{"n_layer": 8, "experts_per_token": 1, "lr_router": 0.000865, "norm_eps": 1e-05, "tie_embeddings": false, "init": "normal", "schedule": "wsd"}
Below are experts of layer 3 (counted from 0) of a mixture-of-experts language model. Rows are named router (the router's row for the expert), up (a neuron's input weights, with its number) and show model dimensions 0-159. Each number is 128 + 32 x the weight over its row's rms, rounded and kept within 0 to 255. Numbers have three digits each.
Before each expert's rows: a language model's description of what the expert responds to; "mostly gets" lists some tokens that are sent to it at least half of the time. This comes from a sample of Wikipedia text that the model never trained on.

# expert 9
What it handles: Line-initial hyphens opening infobox or list items, and colons after field labels, as in "- Directed by:", "Language:".
mostly gets: "-", ":", " –", "):", " -", " :"
router:122120099134047139142190114121087083140135097127098086080061134126122111141128129157090162128162135165147076127131073152060122093110124152100085067132145128086124077159156147112133179142138123155134058095165146066165185134168168124147139107174181180116091134112158085123081110090057125105110110219125145147132147060144130146107141116144074116120135154142100066120129063155162155167128159076101149170202110115154156164132145143149158110120137091114120137067143145137160126106133122
up0:161077155102162126093133167134102136112129138136173092126133131161174167090145124135142099139167085110140089108136104202115138122117171153048147157143106157078108108090110123064144160156186122135160121119078092180136160166190138122164092118106143119054143157114082171145120168104130105128070121124135175155149124117111121183098135116144098081127157149062136173113161187133110172179102125072130089131131144074116125146128144206176077139075150091155146140155071146129094103061120188
up1:084151103071108148154101155149154113175166119187121051135083091073075108199187158083135097169166152191125100088158135160136148153161113079074148126068127113133175124084160090112133139161073158143146143161146148122180130140139172130150101111088096123165077126118156101107158143065128181172100126142102114161178093110128150124082128106081166094160148090086077169136128087131096150107105089110112123161136146113152126156164180152081061112151106111113140083111126145161129116130160181
up2:092109129119122136169175121147160126118102085124149098105114119103171118157104121151092098134100093178112184135108139049076143106094084144145078172177086097122172166177112108150144073124153156035166137130132163104156138090143175099120142144108157126126134124134136198098119133134128148151131167078138170139101138070169142156148130118116121165109178147130152134097203120110184140154162162110114118122089106139105124148104107127070198133169105083179068096074090177083171153090094205
up3:142205117154170110094112103151121121112124122091104113170122110144146147100112110150083145130146128098110114126116061155121140146114164174123199087074103143142124131138108136193197154108090143137117149111169144109107136214095131156101108109112133090125132097111148139139166131119123127081131082105120129145145156109060102091101123182209087166164086187116127183131101061109159158159145135117107179108112103083122107108041054151137175136171077186119166118126121143095078161203131123
up4:172162065116161096127145129124142146149127121086078095085140137104143130121046101155122119169076167164142090143099138119159121131127141190131096096125139193122176153119120103120174096105119137087101176142097125231135111081073092155120075141155104153131122098091215159167091176096134093088095120108120135148111182158122138150171107100112142154101182091133096118172101091123125114088084144177143108150085145127078151191136131164125138152158169169137089133111177122133084101108116047
up5:103070113179089109108110129127104123164130210122161151126128124122122122154161096162097130123173121135169137138145094097101101091038100133161104152093049136162139157123188145107112114163103130100137058133128094133054177114148155059123137166097107148121137106137196176110157157180086101189146102136119150107188192124143055106114111100136164117124106153137174158050124107166136124039134138159152139116133126126144124121092113097096166076108111170087101115157106093154089135143155118
up6:143073134109114170102083088132122188136119181132133122127092108128145102162122139086168199141139112087140100131127134189150109117054124124106093103170111119102129119135078094135088150171105121112103132157160158132193109170109131106117160164050146178043165110085167161151159152082196142096154153149127137162136078152166172123124135097157108093151161111146175080122121095113082165183132096133099155134109106140103133144114125154178181090152152157122142077137121056112197170110085068
up7:151116153083112128096133097112106085152161177137123153119067072103149137134129128155079115106068117099165143180140145173083135167123182129103110082137127164162099135112126071177146125121098167124164159128113078139137193096187097150135213095160160124112077159097124096148087129157113110055085126149174061141118099118104049124165218138152117178122099122086105133172156115115132148143175082142075153090086099141120163108120134170111095094112090091136128132144085104156089140131094099
up8:111120134113127192105155142141120120122133090164110117142108122210103178119139170140188068112163163162124146120129173199156087105136165152133121111110118125146023106153111135166088155120121115188117076103126110136159130144123127188126096090119120125172150117132158185103164134103114148082126148151175131094138074146083166088139106126121119109183105112136158139162115144118142190164101114108107111115069087057129049109124144131099162081070221156115089162074106107175141089100116136
up9:051058092114164106101190159113104138068115108124134126132126161124131145138076158126081043109145154124109121096146134153145158121151178110158156163166140151081089126125156185114129103119107199129130047137111153176130128136146145167150090157071152094107112146144060043132122101186126087089109159134106156140150159077164164137146134082141114202128108131160110123100099158130155142074140113122154122138110128098143166126124132120137147107124128100133138163159119226108121126217096068
up10:182115181083145125094086146151161089176084136131127118108166134122142139109116086113109190113132188152097096109096130190170132084119181080115127122169132141173169155143127136134212100134147147133152102155159107137145128135070165140104113105168165111121149069129127085159152143152095156059146134139164169134155132078074072171181112137198115069151146072145123146103083052110146143129126144052084126134157131111093122100087112193098134110121103112150137179161139134050140129096124146
up11:081166128121129190135133132143176095119130151081083057146135205124178108142101048081174107101147128166120188096150157080105133189103049203119124142099137128092111114123128131107080074136151105151133136078094126124161174125172111113113140162115117081050178124126128133123115089087131129087151143124190147140122154114220120105085106133165146118145126138128125153095127137048171096114149092117128142129105138111114133141154155130120112075149137134163179190075129099127180125101167154
up12:155161136112081148076183150124102138146102088131144171097147103147109135177069122162193152178122173103122101099095138158108084130152092172143169113132153119209106156165146120077161090128139130078152121107186137135125096139068158077072204195093133117115115129151086118128100096119175178116119126112165124146045080146112133136109147141180107055171121143102170135063137136117164163128154142106119137110134135136115151132155108108117106119145063061089118084145110151157135157064135185
up13:144097076080133089097105161157103130069101106133124141172088148130137152162130075121099104075081163088150068083136120125181106135210120089153140174103132129142135107127156101089149093117213096072133121104154149167144132105165186113164119094121150113146112178162232101104138139166093161078090119141112187100113067127171169113136193148163145114112148094161119157097095119114132078097128130123121180123079144071165168137125112179150101145142071148133117162096100144164118149122146120
up14:120119104145164159106111138130126164125098091147143115142094149073081085122123110113124115077088153112210139138157122170152145073110061126169158130117135112111101087169142139123120173103119120173165154114093105145112081102154138131157112178169114078112118136115153200067101119111114105126076092085141135146117128147139112090132108118105100159117089198154102131158054160115171114151113148135109139193174208098082111104073160134101145137135135173075089171143109054233133152142173147
up15:117160110110127130080124130098107172071096147154115131169120188103128108104157094091096128142104113145119144107079152068106143149095183132116112121198133085130190089136071091160161151132092120140116132154140117112113124090092107188139142113148125131167065148138207161134099137112135083181123142126098121147118182133094094164081168136095155145173234190161122099074157096076120134135068160138104141130019123145158121134167118147153130130167157080177130135105107156101110132079162116
up16:100022146071088088133165100120115145135116123117084156088076150197091110109176159100155148102156121137119153129104172169151085161135161196135122119182092129119176149106138151180191158132166115094129149086100126103197100166152121152115143134169147141096069170126144042103199127076145101160145154174086161121141153168119151099113090134120127139142123170137162109177116075136122151136134121115111088127129115104044082144118152198114140109136144097104149100154127140077099144095136151
up17:112085128146194123123126098204142095131104072082163158141107161109184126117130128058141148085100088138105114076099137118157103138185119122086212130086152123164085117163129095170087158154111159084145097145151116172166122097080129131120104111188138131107078090163102141101131117119122128160174157167161171111090137107103141113131165126213087163111146124130141084071140172104057171128175150086097141169152086166143165136135160077167093162119118167103128079130138126102103169176132166
up18:104087148114176114123159080144104140137169176145129208111144119151083073125145147164092119127125152117150117107136153103179146112113114129104167124162173138124140094114077182061134143159134086167155128139056133092138162117045137142108147089180205112157113127140199076082152102079153095159124116152113129103090109170136178134153127114157085108086136140120094118061101126161124132119149100142102088077064174102115168145212111063141153152129117146160188088151127137157136088148095150
up19:184147169091080144132129131152095100191148136085093115168101137134066145111053118131094116130115118170126090073159130171153186095126150102130176128119120081123086091135153167122185104160107155221164138142127090148147142118131109092178128146166124159112111156163139089145122108142096069131117114101106089113133096117180162167120157077052140113073070133182175098122130149166097214120115094144099154145085195084101126091132161122105125139138177090156149090110143145088130156148087115
up20:135099120148138114186132144165120128147083133119147128132099186121067109142071115141123179085102178137121164060103100141137105125102116085163120136113197075137127087155099160062145185177174110134099104056096102144181130117138167077147167120081079099102137170132164098077166133128176129136133160112142083106111113130138116163124183106106131124178103083174168140120142116091111109157048164108130105096214082133167156071173169166157134140138133132148097134151139156092134133194135161
up21:166104103144151117118137168080118133145121124142147107154074110181100123105112140104149158095114096120178158152134179128147152160124130170085074148108153158078107151168091066066165145163174163090123117165125088102158121202101162104165108139133063144131118145183111154147117185029135159130127101159191140120123084114088065191144197090114111129122091148081156056109096116133123096149138140063115127137113127079116081121153105134111127152166134137123142126206190179128124112130147101
up22:121175140098136099123177087105114123096110091081130082169141078083146131095143158102176111194146137119144105133117142081070151102131119085117125139161159147177149105097090195124152107077163124123131147150158140104101116093031116129090092110086157090122082178186094118147156115132091125096133112132125164157138137131162202120113147139098149185100115195166125113071155062135117126138190124090173124162151079158162111131193097133146144162155105146107067177098077164137124175133138078
up23:164108044174097143146051171133114081143134154101093100117077137134115203148160125137129124137130208182154119093140107099076112196204181097143105131130159144096144150113125120161144107136096143141132172161101141108173177113081156160173089130040159109133158118115105143099175119107137103125120149110140171088146117135163133107132124067106179107101140138154148191121151113104145093116105180149125212128071108143084137151149057118163148131144135122078131107152155103105151138170127182
up24:116125132167151112168130129111109171108141162104093144120167118109178095129158109167156164103124090146113157143173069184051079078110159134147124083085149134126088092117113082107136151162153135094171121153105088154126134115155118113142163124109225095125133160163094184134141136087096058098192133088170126139119113123118093111114093163134068135175055081176169161126156104094147139117140100188119071132128140063100151217151197147135097146113103150169140112117152133072141137124133123
up25:115110112198097101084122191064162106130147085076126096103117197124091143169122153138090111170148132120123163117102168139104147170130159130112079112116169146070144129083119176099177142150145128125126151153140109181124118093119134124111156221106192131147055180139166089126059144140064142151115129070111105152103179127132108108185128129121135086123134173151086107108175085117092114182129135128130057119086143138116153147126206113144163130177116162170074120141124094099121190139109128
up26:153121049139123195086086100108135150127124153113114149201121095167126153181088090087106156104137081121088139149164136122105136100148162108148079153148160082115134127107161155109172130175151135096102130103154151150117097127142024149142135179173092145172126149140124191114143163142128175108126112110107178123056120107085122228093177125157131151143164133146108135156158127155126121074159098159113109165134146112148073181079146100154155158163082076174095100160129177084108111098111160
up27:156127128157144089072103156073114083119126099050153143129123184109132158102153192122073140108150134157147130193093082110119189098074128128127181118121116123158170159120162101074081033155125129154123086170125070076115080103163161130112127112141108163112171154133164138113169159104130151154145083128106201159126143166126108135138115108083137180094159129143150101111154134155182116097118106155187161166068127076195090048160107158120115133062135147142143113105120123122149145134135113
up28:161147147152088127109098138140118101127088169118139161142122153109121137156128113166135118193101153168142165128159196111156129177141158144070123173136147094105140119160133168104099093067190082180141136124125152153137171080086110143092162124168094172109175122114125089142081078099125051085098167125094073153116117043134102145030138163138088090095124160108087135150145132144155125078091115104129199131086093128101174163166079166118103110163113105172126163156078162175120134152124147
up29:144158105033094124154102106129051145081098116125069182089085068188168120121134145141159081097094091137110109141088078134109166088177093149106135180137141152130103161161198182114133134119100119093112114139125111080153191124172131114150126174130105125126083131137144059109075138124137141125096143133120188214139179123131182111152123159210148099127152127078134131126133107179120136090110153128123091098166110102128117097114139111186113162135109085130149191124085154135095175097124134
up30:098143128145143101164063178105113121121172114145151126170129059143119098162159070096187144115166106139115076130097107134156106142111139117123076155144178151115143102137142123115153137121168108138136094135145094145129077149167128075107109158106140131122045121175122197156129114145123081082120132142048107100122097163107150092092150127151184124151148134102197164131146145091087152093066219108133116123153152121134100184150125115096196152084106092152078031137166116182121129127159078
up31:211165117129110136161097126119127104149091095101125092140118089151143135178167138089086172118149160139120166163180067108144089106132089128149110150110179055159130095134081114054145137096119108186146082061172139122114144121087131181092131113083171128143092143064174098083130145101113098173163156138124141118080152186124188174164133171102113096124136173097099134106127117170161142099104078104094122116185142118132145122185078126168117156094178093123147109212099132130109079124117139
up32:120145131101170076088160104086137153107088128157140174097116085122136116128173092142108159130135168179121068090087103164135140138118166103104148129145147108163092171171047192103125120110130090127159124099113130098131125114166126124157142139136136202091081164180060078162106212073168108075128143147094102157190126102129122169119107142120169146169110128094110056162169090106068146094139119054172144101179139092152127193100148117093142137128098079143156114093133109138156168133112136
up33:104111147110104128139131146081136099114093171176145129072137149087118119133079094151144103141118184143112088111095134178144177107100132135118124138081164082186051179169190176133175127144097110124118138130050174161090101188086153148148135121172108122126091107130130106091066120106119093159144114105159111137132130103051160108135114129158129096106145125112166144123093151183134095117159086147187123149122144128141159143144164187130113122099145106193106093206040149143059107073121176
up34:153103155104128104088119147098126147140184101114184171118130146213109160074081147134109131188202090115060071114150115170169140138123068156119077182152111108151149130096113177159136060163141154115118110099090124098038126103132090129159116111096175116147102173165110112143152128073123131128137159085166098145102113145153174140076154137174150134115136109138092116093107130113155173155111077089085173147139130135175155111132093137078114108166071120138101096096066135156177093113172088
up35:123073114195093136128098085192163142120081142109189092153112142133105167098158109087095127142124127134091120079146147149044203104143103228112114096172111107134123127098144069079139181138129096151158166167151115113180145196132112145098095088140095134187094127112123085138075119093093166180132161141140057119160092139154179095144098126112161105126111181141079122144116133163065119142163142101114101150125150201109157157132103135135098078144136147099176147164147139134133093110122140
up36:137210126063106068063082159129128109092138094126141066165134179149096063120127111110167129138132129111133093074109171178140122133123131132117141055122157181119188139145098154147171139139158134132120123151158176153140121166068128132107093097128139090106189105123146186096137203167113135135155129132135211075148110159069115143124160104083099112116133113160143133131199132151156051133133162133121141099133098112082082131072089195151140111124087125162163123118118083074106135158121143
up37:158154111123132170131095147109175187140089093157085090129170135177106189119116073167123086152073095129149153128124077132117092107095039214116135089101099159202114138147135107105176125117105130123129116129147114128152072134121187111120037104101181123102153153131128115131104131156140118112118168139182118129116131187160106104099164132120169149129181082116113153184088174151184185151133148155098105070111145126105133081139146132081067160146157158144051153105126158120100099109107143
up38:131082141155131109125144122181145139101150074159132100160139097068167099148093124122078097139127123098104124109106108160139133139145129074053149150190100110119119171111133076134135116166078194096071091112154086137117124166098112153176131126137137126117108133132068150127132077136156164087187124069214129130119174148064092084162131189135150155079090143142098103140173079185200131106100106135123146138087090128079180145149121184137097167162124195179152172104125130110160135110158131
up39:135111069107091119108168084070174102150077101078121117177127112168156124161115096118189107123122153174100146147149090111149101151085150157084105113142152147110133144118115225140148127108149059173102119165124126112093133107110160146097157134148148098124188117143091105130099118162079146086122118173184082108168141188100111064128169204106113142111109142103129152124137181168143089129085135141135114121078131119181092130074084078120135109164127128158142050174179144114104145126140215
up40:158074146158143170147139143151114121182100133094152136125115151143136087145090101088107180074133114195193138148114075106152177122136064154101148106084120147111124155132144168135124093099136123163088124136088157110060133139164166133139113127118107201187187168131137139112168090119077096141114077109168080141147070151165060170158147193132104073227091152116087130146113116113151084093137130118118102137092148122147129139111137161107080155106088098116166168184108066152153144145129085